Weights of a small mixture-of-experts language model, trained from scratch on English Wikipedia.
Size: 12 layers, width 448, vocabulary 36089, 138M parameters.
Experts: 32 experts in each of 10 layers, 224 SwiGLU neurons an expert, 2 picks a token.
Training: 1044M tokens, 7966 steps.
Below are experts of layer 2 (counted from 0) of a mixture-of-experts language model. Rows are named router (the router's row for the expert), gate (a neuron's input weights, with its number), up (a neuron's input weights, with its number) and show model dimensions 192-255. Each number is 128 + 32 x the weight over its row's rms, rounded and kept within 0 to 255. Numbers have three digits each.
After each expert's rows: a language model's description of what the expert responds to. This comes from a sample of Wikipedia text that the model never trained on.

# expert 12
router:184105139119125122130163115039151161126151187096119074180150138155136101138105134056100174126136088138106148179093115156148141108103138132084119176155091093116125125066100119101133129082154155
gate0:147068130144128081119137141123040074116119124113104075152185119143147135142179124160155136118189110163100154127120161121148110127123072126176143139131133082163054086109157133136089108152117143
up0:176132135115121105122118169139134123106126137148190127125102130104155170084162123164155168151155086137133179132109152137106107034118099098082108174096128132136150086075037136179113088130140134
gate1:148146098122079133152167123183097198123122135172168131135116063142167129133136132068145093161145127115121098192107159131124142163138079112115148095122159170115148153173141071084117174095065126
up1:065197108153162150117087090128123077108107061083139152144196180126105155132127160147084140133095114159114160126145163144064114126160148116119124106121127067169198131129174182113095129141125102
gate2:122126142074142113173080122129170121170131110123135112089117081143081155170125150193119140115030174171147170169118154116158099120068101114102133182131198158153097064089120143189129120087138174
up2:124130148138077153145073098192113128132127143135105154187132128150151152081118163094134133124117178128098094120111100110124173148154151133117131162144155169095154162158130168098164154114118163
gate3:119155125094137110079095145116081097116121161132134084156129115167160057129121128116150142153149137120099113155070105099095066162125156070115152109102144140160100108133126127132182104074153161
up3:105158146207159147182073160142056112147055108140112119125132160147147142123124091139094154119102124137135115143106106124138100110062165081135154146146108104151137123192121147122045084121108106
gate4:134092153131127126120086164108175152093072144109120107137190103148091089180129141060136164113123147128135111170078153108107149151088087178137161149131119121150184067082158158146138126150153115
up4:131111113159115180158174092087113142117148094114030140090096137140120138115164074052115121160124080087168169090091111161152145106166111083141130098088089124141133170100136144110194119123136114
It responds to: Closing parentheses, quotation marks, percent signs and braces that end titles, dates or asides, often before a comma or period.

# expert 25
router:104093107104125178178180098103155135147155169090117150178107166145141090085118155105125164142157174127102144099135143158198158139129109144115049101195088091131146158114082099147182175087110163
gate0:154148135141156089161130134101157150150136170186075080137115118130121088190109112055092095077115120109106164161128150142168125073124177179104089119165144140210164089114164148145135143097074126
up0:149155173122132125108139129068106116106103122107150102124086143183124128145107131112159123092088149130092153117120096164131157122089176103079186134095159069132170145143113099166158177140151086
gate1:162132139134129105131175129099081130145120117122139091124156117115123098126139085140120165108167117135135131113117169173127154227110165106151183165147108144119128124133198138113164143078110159
up1:094112111080137059140132078133126113102117104128131112065137162172118107140124143156111175129139107163112147122138178114173161089081169097126096089103107152070133128147162135133120082123212149
gate2:128145114144131148108105142123105064130060137106121124130139145116121122098135099177107079143108064164095106113197118142134090103160131167124125123151109095109145093125052168187149112121113140
up2:094151151157085103147168127158086099165092087176176091078082099153139152124089145086078140210109111130124061082162108086138110122155116132200115082156149082142156116146149116093130060110108163
gate3:151150106074151111095133189141122126142153126116162136079152104087114139163149142122097122144127088153151154105099094149162117185136147164107165158152109101132164138131127133163183150094118163
up3:097158143153083089061046149135120134073145126142169070183126160109132109142110087160178111165157173147086154084103118070140133150177199119162132128177094078128182099175142166101047088187118165
gate4:146121140115117118104173105127123086133110116113155092143086149146129119093145163124122151137185114098043003154172135095130037069116048129106111109173105101199140115098138153149128087156092122
up4:043159097173118092139135102124169097157092109072158128141086114153143130068193183148177145181159131141122135147094168101151154128161133124164126102093114115185091123094152094094173114124104109
It responds to: Middle pieces of surnames, place names and song or album titles after a capital letter, such as W-al-ters, Clap-ton, Jack-al-ope.

# expert 0
router:147135155175085117160136097106122133155166156073116098143155119150177078185112083105092203125139133166106115168141141110139163106110114175082083145201115091183098124095061104109115127084138170
gate0:150105129069152155079071102116133147157131121155072106071147081143081122163130117151130172119087117093088077121099171134089162137084138144140193128122171149121109122137118130099141151147132133
up0:131112135133126139104173139112145137172117126191121117141149124114124126111113144061109112136134139048163204110181182148116152096170095118109126148153158141203144222078154091121121151071125118
gate1:151152129158118092131123139095149201172148161169174141143097073082090131173087167170018110100130126144127120144110111160082166159096132183117091145165168155185125152124121117133118149111131093
up1:124112105101083097146088078151163184114139181171093113183168126128158090195166176146122160123113108087151143115117099193115115129133126145093132064096095201146138165157178173136061085114099109
gate2:138085146107152172135165158125159146102171142154167111118123135152091100183136099156136158114113127118125163140081134133107140069170096092103122141166087166123146104156186108110135116104129092
up2:113117135115110162070150128154159103108125164119153115117129163104103119135130149169123093154077108107066116105116109143119126186094103098145171143079121216112137101121155157145125055137097117
gate3:131123105140158146083094166101124145171144151155152098125114122129095194177161094136133128169122089140135100156126145152142098102091110114070110148183153137181067089171172141145081081105117110
up3:127115071117160130090108135103127140146163094097128122192145151126098125186096108181177149182169123092101095154167176102088146062101164128168110131154121148090070119182132078110137128094121073
gate4:099107120113138131125109167106114128085123138086120167133190132082124122168119126122096109122137077124161134135122125102128078083143113083142072147094122134125114108127124142174103105077207168
up4:126107134131119146114134159163113130145127101175141114095147163122123173078152081166068094082154113103126135134045102147100089161159090146136152110127144110125145170143105118121119162152063134
It responds to: Opening or middle pieces of personal names and non-English place names, often Indian or Arabic, such as Al, Ham, Bash, Ern.

# expert 1
router:111115158152121087115168084087111129106177153065127122178108132127152127108135105117136127134192170125097167186082169186139128045145132195074089135165130111125115157071168097135151160103165184
gate0:097095205113142099129182104118117127156131147110122120186145131167153107141186145093110033144168181117039176124154068162138120117116104125091130120141145108161147190126063103158152153142143176
up0:124109164133165189176096102137115145129145149116127155152174140079143104109172089128105123147066129158086112135035103121163145219096134078105145091162139141100160199087165159146141101185150125
gate1:167107120133178189194166134093108170150158178088155047104105195142151188180129129141127123147116161125159133128124157174090142123143114142150112103078116156120155156129102130092139163155181081
up1:077150153057169122105178157162150165117154141099095129090135163130105149132111112087093135167121113107092110119107154130114091120113088121161158144121176107115152088157064152146181131193117092
gate2:131145123186136156121075113093135186132133122163110155150124071140092154156122137136096146098103126166136140150151128162133090096072130154125095173191152111123057054082093135155148149127148143
up2:078140112057103159122107119128177129124142111146149160117102138186089087095080128124150107114129165175119131120088156131108207170143098137115082141137196097110047076157164135103095179173143075
gate3:095074124104137105079120129109176086110132129112153112102146125168082111085119147140113144079103113112124109204149111191157122102154147110113101156095149176122133087147130178072106112092178120
up3:122100188074124135215153131167086138064114192113135118153088187106154114120097141108146081094128089147134168142111168099095152148091073131123135092123115051101126131159138157129165104117077133
gate4:153161232166132099132123107112131161111140169123119122115128108121152126087158131125144100115095131102078119167092148152102095176115174132133152116135108109154104199108080116159106179140165155
up4:164082133131141141154114119123132182167158174187119133137143048174166180208132097112125165081072088131195151108077170143122123123184077139129128160131148099093162141154072098156158156093109118
It responds to: Conjunctions, relative pronouns and subject pronouns opening a new clause after a comma or period, such as and, which, that, it.

# expert 27
router:156136170139138110137165104108166093116149154110117069153191103150139129146117097147149139094135080127094182204137163183158150061158158137084101146119139138146139081092099130150152192082108144
gate0:154095149101158109160097175102118138131118134119143060193188069102147123123145111145157167124176074116131137103100136123075174134156099105060160151103091138190127126061080165165135170110188170
up0:164130146122170100050183134131105097075147132103104150120073070131127133180074168144085118131139166139130111156189108137138128161064114155138084119115085152117140130100126110132128109154131109
gate1:110160188131165077149078118059112131137137146131140176142047112121095168085101050213095154154127125095112129133094084143145137117135113164142121150060147069125100166087213144155065158064084128
up1:131140120118125133148135134101152150181137172208125180146194162089119086152080134121166056130102124133096078095119122086091090085104138175067125062141123104180155123116174127166155105133146157
gate2:179129102093117092051192170125075130155162104166150140094094112157095124154103123150147030125160144115056098142097107168079156169137134149175135112092138073143140072116152185145129151159176141
up2:115166166109100144121140136124133187141145129134137187180156152153124149112169115183123143121184129096103122135087166168036064159132112134085099085147170108151137128111142092182177146076140105
gate3:094121120163117130159157155129185178088096184145175093125125103116101081110146101093149149054128079073106131166166109116151146097082105179060108083129146166104033132149138105148097162126101092
up3:167169142116097140117127168196124155160103139084168168082083110069128114124124101181091161105129131066100104154136152119134190107146123137101186144137154137109105108098164127065123122168093122
gate4:108095161121100168126102161057135168125120161066108131118128131092126114155137151075133091126082078088134145127123124100062105148113159104178139103117110076117111129132140147148141043158116133
up4:048104141123133109136117119123082075128187130108111133127162133155156092115142203125084079159196120136093150135179167079121064121102122133129077125178166127087074220094098107102104186107146139
It responds to: Prepositions and conjunctions like as, for, on, with, after, when, including, often before the or a, as in rankings are as of.

# expert 15
router:190094175140090100143153096122125165108122197075057051121159146119155073129148105087085165094156104151114140157091119119137095139065105182107105128132106090164096143119125117129153164082166156
gate0:132137171107133146126108133083115171112111141124082133152150098158104105207141108111156104161101151146144138158159112124173090156124138159181160057100122119112213109138131139119115088131179167
up0:118126126122152102139129086053088069128157126096139156065068146150209147150079116122093118126128145166123155134180145162173095085106152101133175151091159167084107126140101123133136119071131091
gate1:130094124164090140145138122187076120153143133097121138092159091135149148118182148126110126148139115112099148124095098115135141125167133077038156159141103093106065163136122129079163088184140114
up1:120178141130163083184104111111104108131110080077124110130058095132134173099152102114174101180130197076147111136129149116121148152122147150120110115083149106129156153129117131095129139082127159
gate2:128153061095149118124153137107188160128138175090094156122130145133126125063114084044133105104129161151168085130126154085099124149137037120146120139084110195119106089141141105253111119127030118
up2:094108093168130102063132117061144153159148108113122102178140173117149130134077161079070119081156127125137095113124116122164140113155066146173120193134118139085128079167139116165116111119053096
gate3:149182084126154151108126076118140174162148145165099066128116050144162077113201116114166149123121216144100152163144106113101135136174130128123158138136169158081129127095107142094106195098134159
up3:119106102177106112141174117123077114100192087125162171140170123112130131089150126048096126101073058169078099129194137112135151103092133133145120128125181067080070114170123144139138172135095101
gate4:139134159070177098154066109192144140133112109144141089096114098118109110124077157138130193158141115134094088063160147114123075157141084132098091110103101103120166140144108115184149104089089085
up4:187155195138159096147139180135042212159080128084117097076126128123139126090165144098083123079129134175142127158073149101101131162096095075148160127137087129102086085146123156148140133098137140
It responds to: Pipe separators between cells in data tables such as climate, election and sports statistics, plus semicolons ending list items.

# expert 31
router:130102100132083115105145123089089131145161143085100124130115166195126080121147075102111160102127169114105120125124117084127129111128131163100132148158090083205107173150081089109159171137064093
gate0:127117053121125135099124091108112102153169129075152108134148088081123144111116085194106122137120145157127094136130127140099161092134134113170090145136124083081113111068132204095157129116133165
up0:127111137160128123164101122166149109146095151130171141077174112124107158110138129103119132105121158136175107130136133110196124134148092187146136078141157187122149111105118153082173132114113161
gate1:195141115096163124140139113124152114138083168129117114195178156089097111049117160149128116197108185105156142099079124186136146166123109164134109146112077121127116155130123105146114151193091092
up1:107095098089132072123102130091125091168100123119154120102096144078154166141119209093192087137151127088105140119157127106139097154205148156101127154177089179197095146054148182135156109094129088
gate2:132144157084117102177178053168125110213196110087183121132133163134075164088197124150132191128139153165156117115094119206142128105160132133122116096089064077158134158121114135173149116077148106
up2:146123158122141135129147119102166063092048180142148144148080051138143114099096163159120179118106139141109090109163116097159130107119123179117172150122139109069090138152140146066154096133136157
gate3:116117076112083063126118089177093132143154128104167118134110117179154131163087120120179158097112106107088146076136193136125180172101111116131127157122161116119069161161083116131084149153129160
up3:137120119144077070143160157104120178147148141108146092110115187086145148159108146138093125121131096112118110133134129087093135113072135084129100088104122168113179134096163110201114092178151143
gate4:161173123126154072108127104136197140149160143066110167157153167124106169122122129133174143098100162121142169105165182116182136113143108131166115180111175097104014113202146079103119165160117097
up4:160185072090131158094116164101124095177145149084116166118091097123142068111169147146195102095151137140139113135128100169154158136120129102130127132112181153165104183149180181120129110086106116
It responds to: Single letters, accented characters and short pieces inside French, Norse and other non-English words, plus de and = signs, such as é, á, an.

# expert 5
router:119104170161151160150192073099146210104208122114114087136164143158159059154122159124142145112123132105133144167094154149168142099100120165132158134117096116132138149132144123165171160096141130
gate0:124150158100107123160091145119063100111155134125087215112158111124104214119103117122115154119168102093099152145128069122139122121143128192148179128116150140154133097114150090180082151124131171
up0:143121173132123111105127173171128062115134159160128146179094216163099112154143123150137111114148180150156159141090127131088121139166118149085129087116169122094181128146163162111183141084097154
gate1:107183126131121144111153152092116140093104123096111111114091137117081093153149144103115108133143133082071059142161157148132154113139208110125111098170117094117217161114125131132132122146198080
up1:158083157152109140082139118159158153199154126088110123119177083125141108188142101123145145123172091155170122179113111098123093069085165112116079143131155129109128168146182148139140091104126104
gate2:139096084069075116111162146138109087131166156167163132084166099134136163137146107131115063119174122167115142130104170128075085141139163104113123135137118132130135094087123147030147172152128112
up2:092095116157176129200163065117119178126090129091107127136109079133096140100124108145162128087110128126117133122177096109155151120102112115175129163173088156065126093130128062155098111082101062
gate3:102120122126050119134105123106176186126158121138149141085122084120143123086128146165140120188059083122148156161173112202219145145075091112113094133114145148113142131081107161159142165124187193
up3:111166178166098138126127113075085129107163114100127145119145093090125075122110141092122093067117111180153149127140093120098144130122155113100144118134153143122126153212127192118131098140133143
gate4:132093145144154120123149097131106166166125112105058144146127130182127096123117133092130114092130126137089131121074135127137145162093156119117146085107182165187073172103154158148083150116110130
up4:162125111130075124057221139187130147094100111130132135134173096135123109115120128161096113174124095132121100090134093057137138161154110162121109123140108079073140146049143097087065128116126073
It responds to: Periods and other end punctuation closing sentences or abbreviations, often before a line break or a new capitalized sentence, such as "." and ")."

# expert 2
router:134121138194105111210186057047107146083149147128065111149160111118131065167096107145077150105114098178111133140079141161114160076110117156095134146190092094175119136073139132109157146092154193
gate0:137100116095154176097147126112108110085095158143088173111133146085190119086084184159110123114124124095103151140127135133106166118141171083152131108115140048138139153144126133138126057121132129
up0:159162115165129134120148153097200102167118106133099170125139120137210130147170101129186102178075069119160162100124130182162166172126098127114140102118172144106166087099099179099061111205158077
gate1:122128107181133092115164070059117097140154119135141117164165181154082092163108149147096148149136145162186109141123158157112109152136128122125130140116145108107140080148130205144197104119117255
up1:172174101211117165120108138133079095071073132048166200106116124118121140114108143194132092153139145137181127116069138108166164090117070127173099156165137097073045099097129143086106137115113138
gate2:162114070098151124154103180133129187130189153088154190098178170103126136142095147117127156079128117131134125071097064104145112139081114140130182149165126111157145134108098124109102153100171164
up2:112176135142098106170124070118131206162134170116094109147105120151133205129180104142102093097068159153114074122123210096184131121111183139152153104117131157166154188103139061143149093127147183
gate3:131149117151091163099145080092157119165137121108068112171197156047136104159185175098157111146075171095146093137131156166163207112114151096100104083117148159147089137078177113073104104125125150
up3:094130102086114198142157127151084141089141097083121121164100187096189145107141147060117144128107134094141084149137080113087159096171118109094126084139136110083077087066115090099100105125097126
gate4:120108177175154102118132089127104102061097165137176136088090050114134095148061157140105148109134140157140106170126140119174170097106183118148073115092169170070147105117198077091080078093157117
up4:193175152113149114108157126142165093152140169066119127089090141130110113196087104081121130129160086139084055134130124161131108156105174067149118085101201108112066080125187138097071147090089210
It responds to: Nouns and modifiers in technical, scientific or biological explanations, often after "the" or "a", such as species, production, transmission, protein.

# expert 29
router:138106143175116139137206091082160132086145171110109082142150160145160102149128137097099157074171144146100158173130162164166146082119104181113079155131067095140165141108139144118161141072152138
gate0:106131164152179157093156121150075099128150167159081115118118157056187171115102132111118149189109167131095139095078149120150126150098151121114164146136135093127102121201041132185178115103120112
up0:130138192148167115137152109103079112170182141092080105072120136150155165188126135151139133105125119087122130102112105141078065093153176123124122119178066098128163110088138123143150084142092164
gate1:106117106081118137106164065158071167182097165103156138108170155190112085102109163146139132136161113139143229142136152119118141120159137175150075174171097118091107118111110081136125056096150178
up1:184127114131058153071151137110105118086154200148121170128092156096147151032091125101140140126146142135089147086108121077091038139168122171128196066154109082145150114065100171163154130185143160
gate2:110067144132145130116153140142145111056153154139183118184188150113135094170125095113128154178076102175154162135116077155146115169157123205123159150147149090132050115107148107119136105125166107
up2:138159109117117099143123060155117161088174163123134097095126119159151138157123066118108155107121109150143110133158102151153183183116097184132117183124117097093137134059048129204071183170165141
gate3:149120122128102091140126139102086154128075141147146123161091132125128101138117103188148123188110081137164076106134106112141174128155049157156141172084088147130093103099087180175115121092127085
up3:219172130218157198175095134104133111153170163076121156102176134128122154117107108085126134089145170155176081077134084140127146145124139130122088145162160122124120157131148123160066135143148170
gate4:105073112086141109148080135123110117066110189120111132120150112095141133084153095122121144095135124158149144140115124141121185091064122168111132132135147139147108056174092126079152132116116179
up4:109151132097132164141168154154055109091124086119123132191233163144095135129125087077192131112138135153124116120113154136205099189167139127169089137110110104174139117120068126162116081166082131
It responds to: Nouns for people and social groups, such as women, people, members, wife, including Women's event names and sport names in biographical lists.

# expert 9
router:106061149172084148107119103130183114094150164081116109157164137157170080105075078102084174087153153117118128186129163160156171076088112144092076149145114097150151141082085118170187148100167153
gate0:081079155124177089111197157177180115122122159139103170144132122105147095185124142146068113133121096191133134096148134127142210112139195128080174160164161102126174146081097162085099095134155131
up0:147128109139130125110122180066136172153079152112136155158155125095089101180142158106091138107176145137066137138116110119099130141151085064148168064154126114093077100102149126096117136157074116
gate1:114159122148136172143176131180129118169112094127105113108085113154093160109111096146173115093156112142114152178122152153138157168118120177162073146141127069125081111134099143126090072180115126
up1:105155118099162110131101123054148142103148116142137225118145089091059182147188168120080100142094087148156175168108148047089109118139128148115131120136154126119114129138160164158137133147158198
gate2:139148067116136139182125137172082180130135074181115197132108090119182165148156097104139121129190137118068120145114128119135089109131144111127162111176127130122121203141164170135116106147158137
up2:118185080161084135155143118119087185111089144204141106077177143128168142113162120137140121159146139157164165094139119105124090114132092159127146070145151201144116129090185129127117156144128106
gate3:140078171143125164105152153147095130122118186085092193110137173162145105126166136074172143096085124147174111121094137107146126172205158157119136153109142159134098144139150120154113144132100136
up3:143067125188122097108123087179162149173110130109150123111164181155169143140149115083125125133155121147075098058171145139117153122073111143047102133127178108162144141095184130125126162115135115
gate4:131166124075146115154192133167165150093087163125100129147105139138171087140068135153110074121096134136159090157143107111133145130110161120133122215157160181153074103091126142146091124112142118
up4:066173118055080139135145137154118181094128122091092086138145151132172127135067106186065150143091118159104081116165113089153141131156110110117150083122116184124100114079124173185137145081137108
It responds to: Wiki heading markers == and === before section titles like History or Background, plus table separator rows and possessive 's.

# expert 19
router:154085169159140106135127123079144167106111146124079106166156185161129101149110073115070123102154162159124124158126161197119145111108114202097118116165109105130166148040165129134122176087129164
gate0:154098092085109134183112166115122191138137095128136142140192131111140095153090177143131106157076089178080150125134081128079176075100121132133071127187099115167150071093163167160148151120077100
up0:161084179131137102098130099148119111108102173132171132184184091108154135144117180187147142057072103169068174121084134139110146076111114096177181139063082100153159056163135106152077179116139066
gate1:178139078092150089162181128106131162148150141132135090170137125108130148096181082133165113158154144076080100142172083122098139175130090160115158143111112137125133117144170133139117135123130106
up1:123097124184143180156121127169131130123117140137196110125127160066131024122095088065168070152075161177139138163169114097105146166174153124093133168162120122147144094129133142127110130141115077
gate2:106111126139090118162180165166062178114078078126124134133100109112131127150081190177085152098184117109152080064128119099201157055142115063138083152145094073141099092123168117197107117097162172
up2:118140164090091130140145137137058105105156176170071167129126159063081140149164173131114167153172132093111101103172087104085132120148099122151160075099153096078138124144129154155194119173181124
gate3:151131128167108129138094102125107174100151113083163093094126088112161107136059113134089127110086079154120183129136120143126122183124154154138060107146125120129185112154128139141161188123107109
up3:144122114214142133109094124118143161097069188123097175084119134107124116100153088143138153122143124103097154093124159165169107127147148082130175129151074131142167110139165207153160093160158110
gate4:162106097179146114082154106104100200146063080184135162130129136114109089180164102148117102171108102084094150102117121095153138114081088183122146108155107152093078181108104143176184197157170187
up4:079114158149075174145101087140052168108142108149120162132174128168118082160120134087156148103074092140132150132159173063141095127096172161103071185130161147117059168152116107079154141114125120
It responds to: Opening quotation marks before quoted speech, digits in stats tables, and symbols like $, [, \, plus odd pieces such as -en, -el.

# expert 24
router:155125165120088133104170138069197124121152212071127116118113142146172142171138102070106174109138134149093154172089168136155153077097081178076111174064142132148146131122115126113155171073205162
gate0:210092111140121140146089120116064091124074134173145101108149150137125134087095085111095142116152121097131106114223138115145100159099135122151175115094123109053114140095132062106119165044100150
up0:109144094138103159140089078112140150159097100145177181132109127203078107125141162173171127126109119114065148215180110138200127111160169190111122082100108096141140071172080116141110151185130154
gate1:159159146091185127157186181159154125158134171078136220073084087195158163121133106159118137163143155124088142121130141119205162134109151162134109099112138114133161104181137087112092150045125171
up1:135169155101064118111174147083184171092145145122153153095138121098125159131106194109176172123151172137184135191098138104140124155115134101162108112181106108157124118101155207086152115097149129
gate2:155103131118078120127124128122120142182080087141121138154091161113116099109124089176155157176123134093111191094151166136121112105128078121160069147115138134089180122123093139225151150144106144
up2:107163103153082120069143160140126082111124104181122126151136137141160135082121180127044102138119106125143147150105134121185099086127144119107138062174127121119114186130157185123093160147156100
gate3:205142165144064102165103142153128157053169125211161160106173111116128152066129200113136048209140136116165119146130114150144116097155119085106057170145137140112062085151108172115186143134157142
up3:135166120148104143106162087128117112171122177194118111157114125153143156142150151086077123143121104130132108185146117124141159096081145167135098140136118079096158092103121123151061135096083082
gate4:107138100093180135090137134170083149159124161122109126130189129152185093115052142133122109120142126127155134164083115143146117154122155085128145091110143121111095187146079165123169153137123109
up4:210126150159137122155126161186174108088143120173142109098125096144109167133160103140090109101176138079150150083118106119119174135088139146153114085143128155119183075104115188164105160115170170
It responds to: Commas after places, list items and clauses, thousands-separator commas in numbers, and spaced dashes in lists.

# expert 16
router:101094174192125140144121106016164199084122176080103085155166151129164083162134151093081180107127118134060161240090111130120112088043077175099101118138096098118166139079105107133172147090169184
gate0:119097168113139192177097159121163157119105095079082139182105111088110128175137119125118108134100104144158045148109073115132174142145176118160180114112152161099154120146139073170127073098179119
up0:198131165155127089118137106131071118135162133153149137138164162183119187129144130116149116108096158117173094144161103106172157090131074122120086105157047135188135092205083155157120115082164104
gate1:195193145179148140210156082129105118140155188105077149117161158104165139181099113098149054069127117159170151129170155190142170075109130119163131119122106127094153159147133130068075151065146162
up1:121137076135144128067161169154127072102112144141160127130114156087136129085105157178102109119167150132119161137109101108096126100180143118099104111120148102150070147120173129110151142164103120
gate2:145170140198176197157105056051159110131140106148148117143183101091103166056106103146103109097111204166186100145129058133147150079132106079116126094128129089120126112053135083131090159136174155
up2:063115171113159085157176115106124110149141122175130106117143176093211106127168095089104169123074150149103089066185169147184142089139079136098123193176127143123123099135050096174157121099132200
gate3:162138140150100121091162124118064135157131161122117112050139117114160112184149102133103105117115022149122107170122163147090114145109152134057117123112176130161091116186134064086106117173153144
up3:126164109099110115151110156162121187144073144086123123131103108128156136097103121128103157124114106097145119106110127025144124094160151162079174176098114181138098127125094089120139094144143080
gate4:131095097133127090128114140095100089137131135169134112045172193121155064106093161167151148095178154100065137111093139143135122194127137166122107138097126123164142174114113106157153165113184189
up4:098055062117138108153062125112174166152104149104126116145154086122077100129108138182109124094120157162167110091074101172175098101100146101154126108141077116127128079159133158144150127087106112
It responds to: Final pieces of proper names and Latin taxon names before punctuation, such as -is, -us, -ia, -es, in genera and personal names.

# expert 14
router:123138148143118135122148097096151170108137176150068113130156123159167132140122129103113117091182098131122153183083173136131156079123109168110058126121097114105111145131126140130130161086143125
gate0:121128104125136111190133156137122100066104158086119104078142097106175141124127151159150175133108134126175108189164099158170100098147103153137171120062157155112108121123098145126104150102091139
up0:066125119137132094109146113118169195106125078146130188134117102115151147146148106163151108126081134160206122137169075100105143093100183154111210116083165150151159092195143136137111139126149131
gate1:128152142150079143123108179124109114175132105088111158116158102114082174116107138134117129055173117186138145172101104106096155133116124161095209143172115149178098084125112072139143139049116105
up1:143172146130127141114157124078109131107088145128159135085123171161175151119144140193147192119099128094183058137123143089113039140138118078107114171134146021095179144096172212106141185130154157
gate2:085085197140140125097169091175082186126162165113115084124130098116093177123178116126113115151094103207075131137093103111157130145120159128097183094125123173101119032048106085116089125148168134
up2:207115184118147138125134155153141102148068115117128217143158168093125109158220114133115181099094147140096156095162089158146131160110153160155192120123114125108090125139120105116143198165118141
gate3:083133086054082102139077143092133098088110152082102130199097148143153141139159086155136111185208055067177184137154117099116134098145144122184116115104092064113117115150115132065080140116110129
up3:100128087120131153138097089163121138122169141166129170116100053119032135104170143134151138157079111085101135156133182208108105175144173123119134146082119121123103119148159092116168106153160124
gate4:076116140148110153184045134170117080143166076152099126104125091147153165111185212152191137164134182107092149124130121133096060158150128107118152106072111103134181162144087150119163112095076128
up4:134141182138169064173123125091106082169134108095159147086088146111077125133128118086152133131066090179090124123099110135162106147107135101104099094159174102147130101116132113132130089124113113
It responds to: Line breaks, list-item hyphens, hyphens inside compounds, and opening parentheses, common in lists, tables and infoboxes, such as Nor-Cal or "(2002)".

# expert 28
router:121132145144102089149169109146115198130139123090087062163193146125167135134118107086104212108160189108076144141093112168154096154118103146131061159114050099119109140086109105162176130051165169
gate0:174085103103114104116094085135124068154130157178108144158137129127108138152101135112133128082147171214098105128154093105143118124125082177061124102108108085111176096081108078110073142144085141
up0:133103110139127145101139092121119064144079109173105111179160127178150094174157123095160147133123170132184156141167092101104157193075130143131100132152148075112137108131085126112149069160088165
gate1:121112139112196106024171112146190102123082084194093140136130153131132086155092138150140117117200164190144119154113168099063150128133075088084159147137064133143088133165113101129125141121105142
up1:076088117084089117111139105191140145093136113108060164139102140158164084110135093154144149107137078071109123181098120130117086091158087172119092142151110151120144106109132092062128081130120195
gate2:170110128129103127156169186144114142167157164114129140128156114091175137153085180131082129174125146117144161134079154119123128166148114121118124074151108121118122213113131179196088070157168145
up2:093169108112123154088108107145131085108105118157152091115149103147115136121098084133128118112126098103165101133148109142103139038120131121141120134075150120163108158088099198173096163071116086
gate3:144104130160118146168102193083200104163112164192090178101152082103086141139157151072086082099078139128109146112128130116067143158151169152182102089094116107166120180155191122094064156141099098
up3:135115121142114094101162163178093128136102088122059109138181150138144102148143102072080137116137152121192099183124094152143116129140084139080170205130159076135149137172111125141100117102132112
gate4:149129131174155052131149102150124123107122120152174192095112173129131057108109157168079074149088083127124165150141111130206125139079195147192087121116122137075083145082154135205151152162152097
up4:148116151123084153112169091164112091153143148046155086073094114084127175091139133101135149102101054170148137115123120148111105114158114104131179172114122137059136124057139104136108145124216079
It responds to: Common prepositions linking noun phrases, such as of, in, to, by, from, at, in titles like House of Representatives.

# expert 18
router:091118136154113116159166121074141137080140166087100072165153191118119112137123137099114137103131139170074111176099133182146183127152136128087077131145095099167156108105074084107203154085165148
gate0:166148138141131071154174148124127138092124099192106168122121124137104120083124117125170136166108109113150143073183173160192065139097125110116105112110144123112041158127168117144087119106098084
up0:102107101089132085146130159180096155132140130162168145149108205114194106163108086145108136152132092111078087121089084137132176153120099151193191095117157155165077144147093187130083127149124102
gate1:109134129063145092136081140139106106138122084161139117110156110125111125080145152093080150147139144120138095123137145165139113146169106114194124128130064147130110078152110113067120157050116157
up1:079123113178183127200107081129102131088139107147135138120131137114124105174086125175126118179125131126132097145105114191153137104126136068144133143116136105086138103156118105135166111146138148
gate2:076129143154140119070126129115097089126143075068141133171107132192167049075112064142137074123139112129140105167106132153125193162129123133158194134149149143115082161144095116133123161128100100
up2:163145157118082117107115172110122113090138092135136142116136125088127057118114107148128090170159134172138127132073141129142163185124099111138131186137162104073085117121123225162118187181086078
gate3:128100141140184090153121082136142183127134167179113134135142146185123095125128121125108077112117152109169100179105172124109099158110115114189195187147119055110139113104102100117145152135154130
up3:119113042138118133098085069137085125147125104068206088081123124103116128106161126114124137173092072156093116084129141158142144116164167104149113108136088171105133085148126140134173073154125154
gate4:116094053127071095187117121076111178067131150138111155098145131090107131084165174130136119122170149141116044110179130124079140094127161129105147101122148136116091095098147151104120142116119133
up4:137147171126141181140126120159162147137128095113085054139104149167124124124113103100154119122156152109108171097099155132126157147104096181144061122160176154119192077126083083104142112173126093
It responds to: Digit tokens for years, dates, counts and coordinates, such as 1889, 21 May, 329 housing units.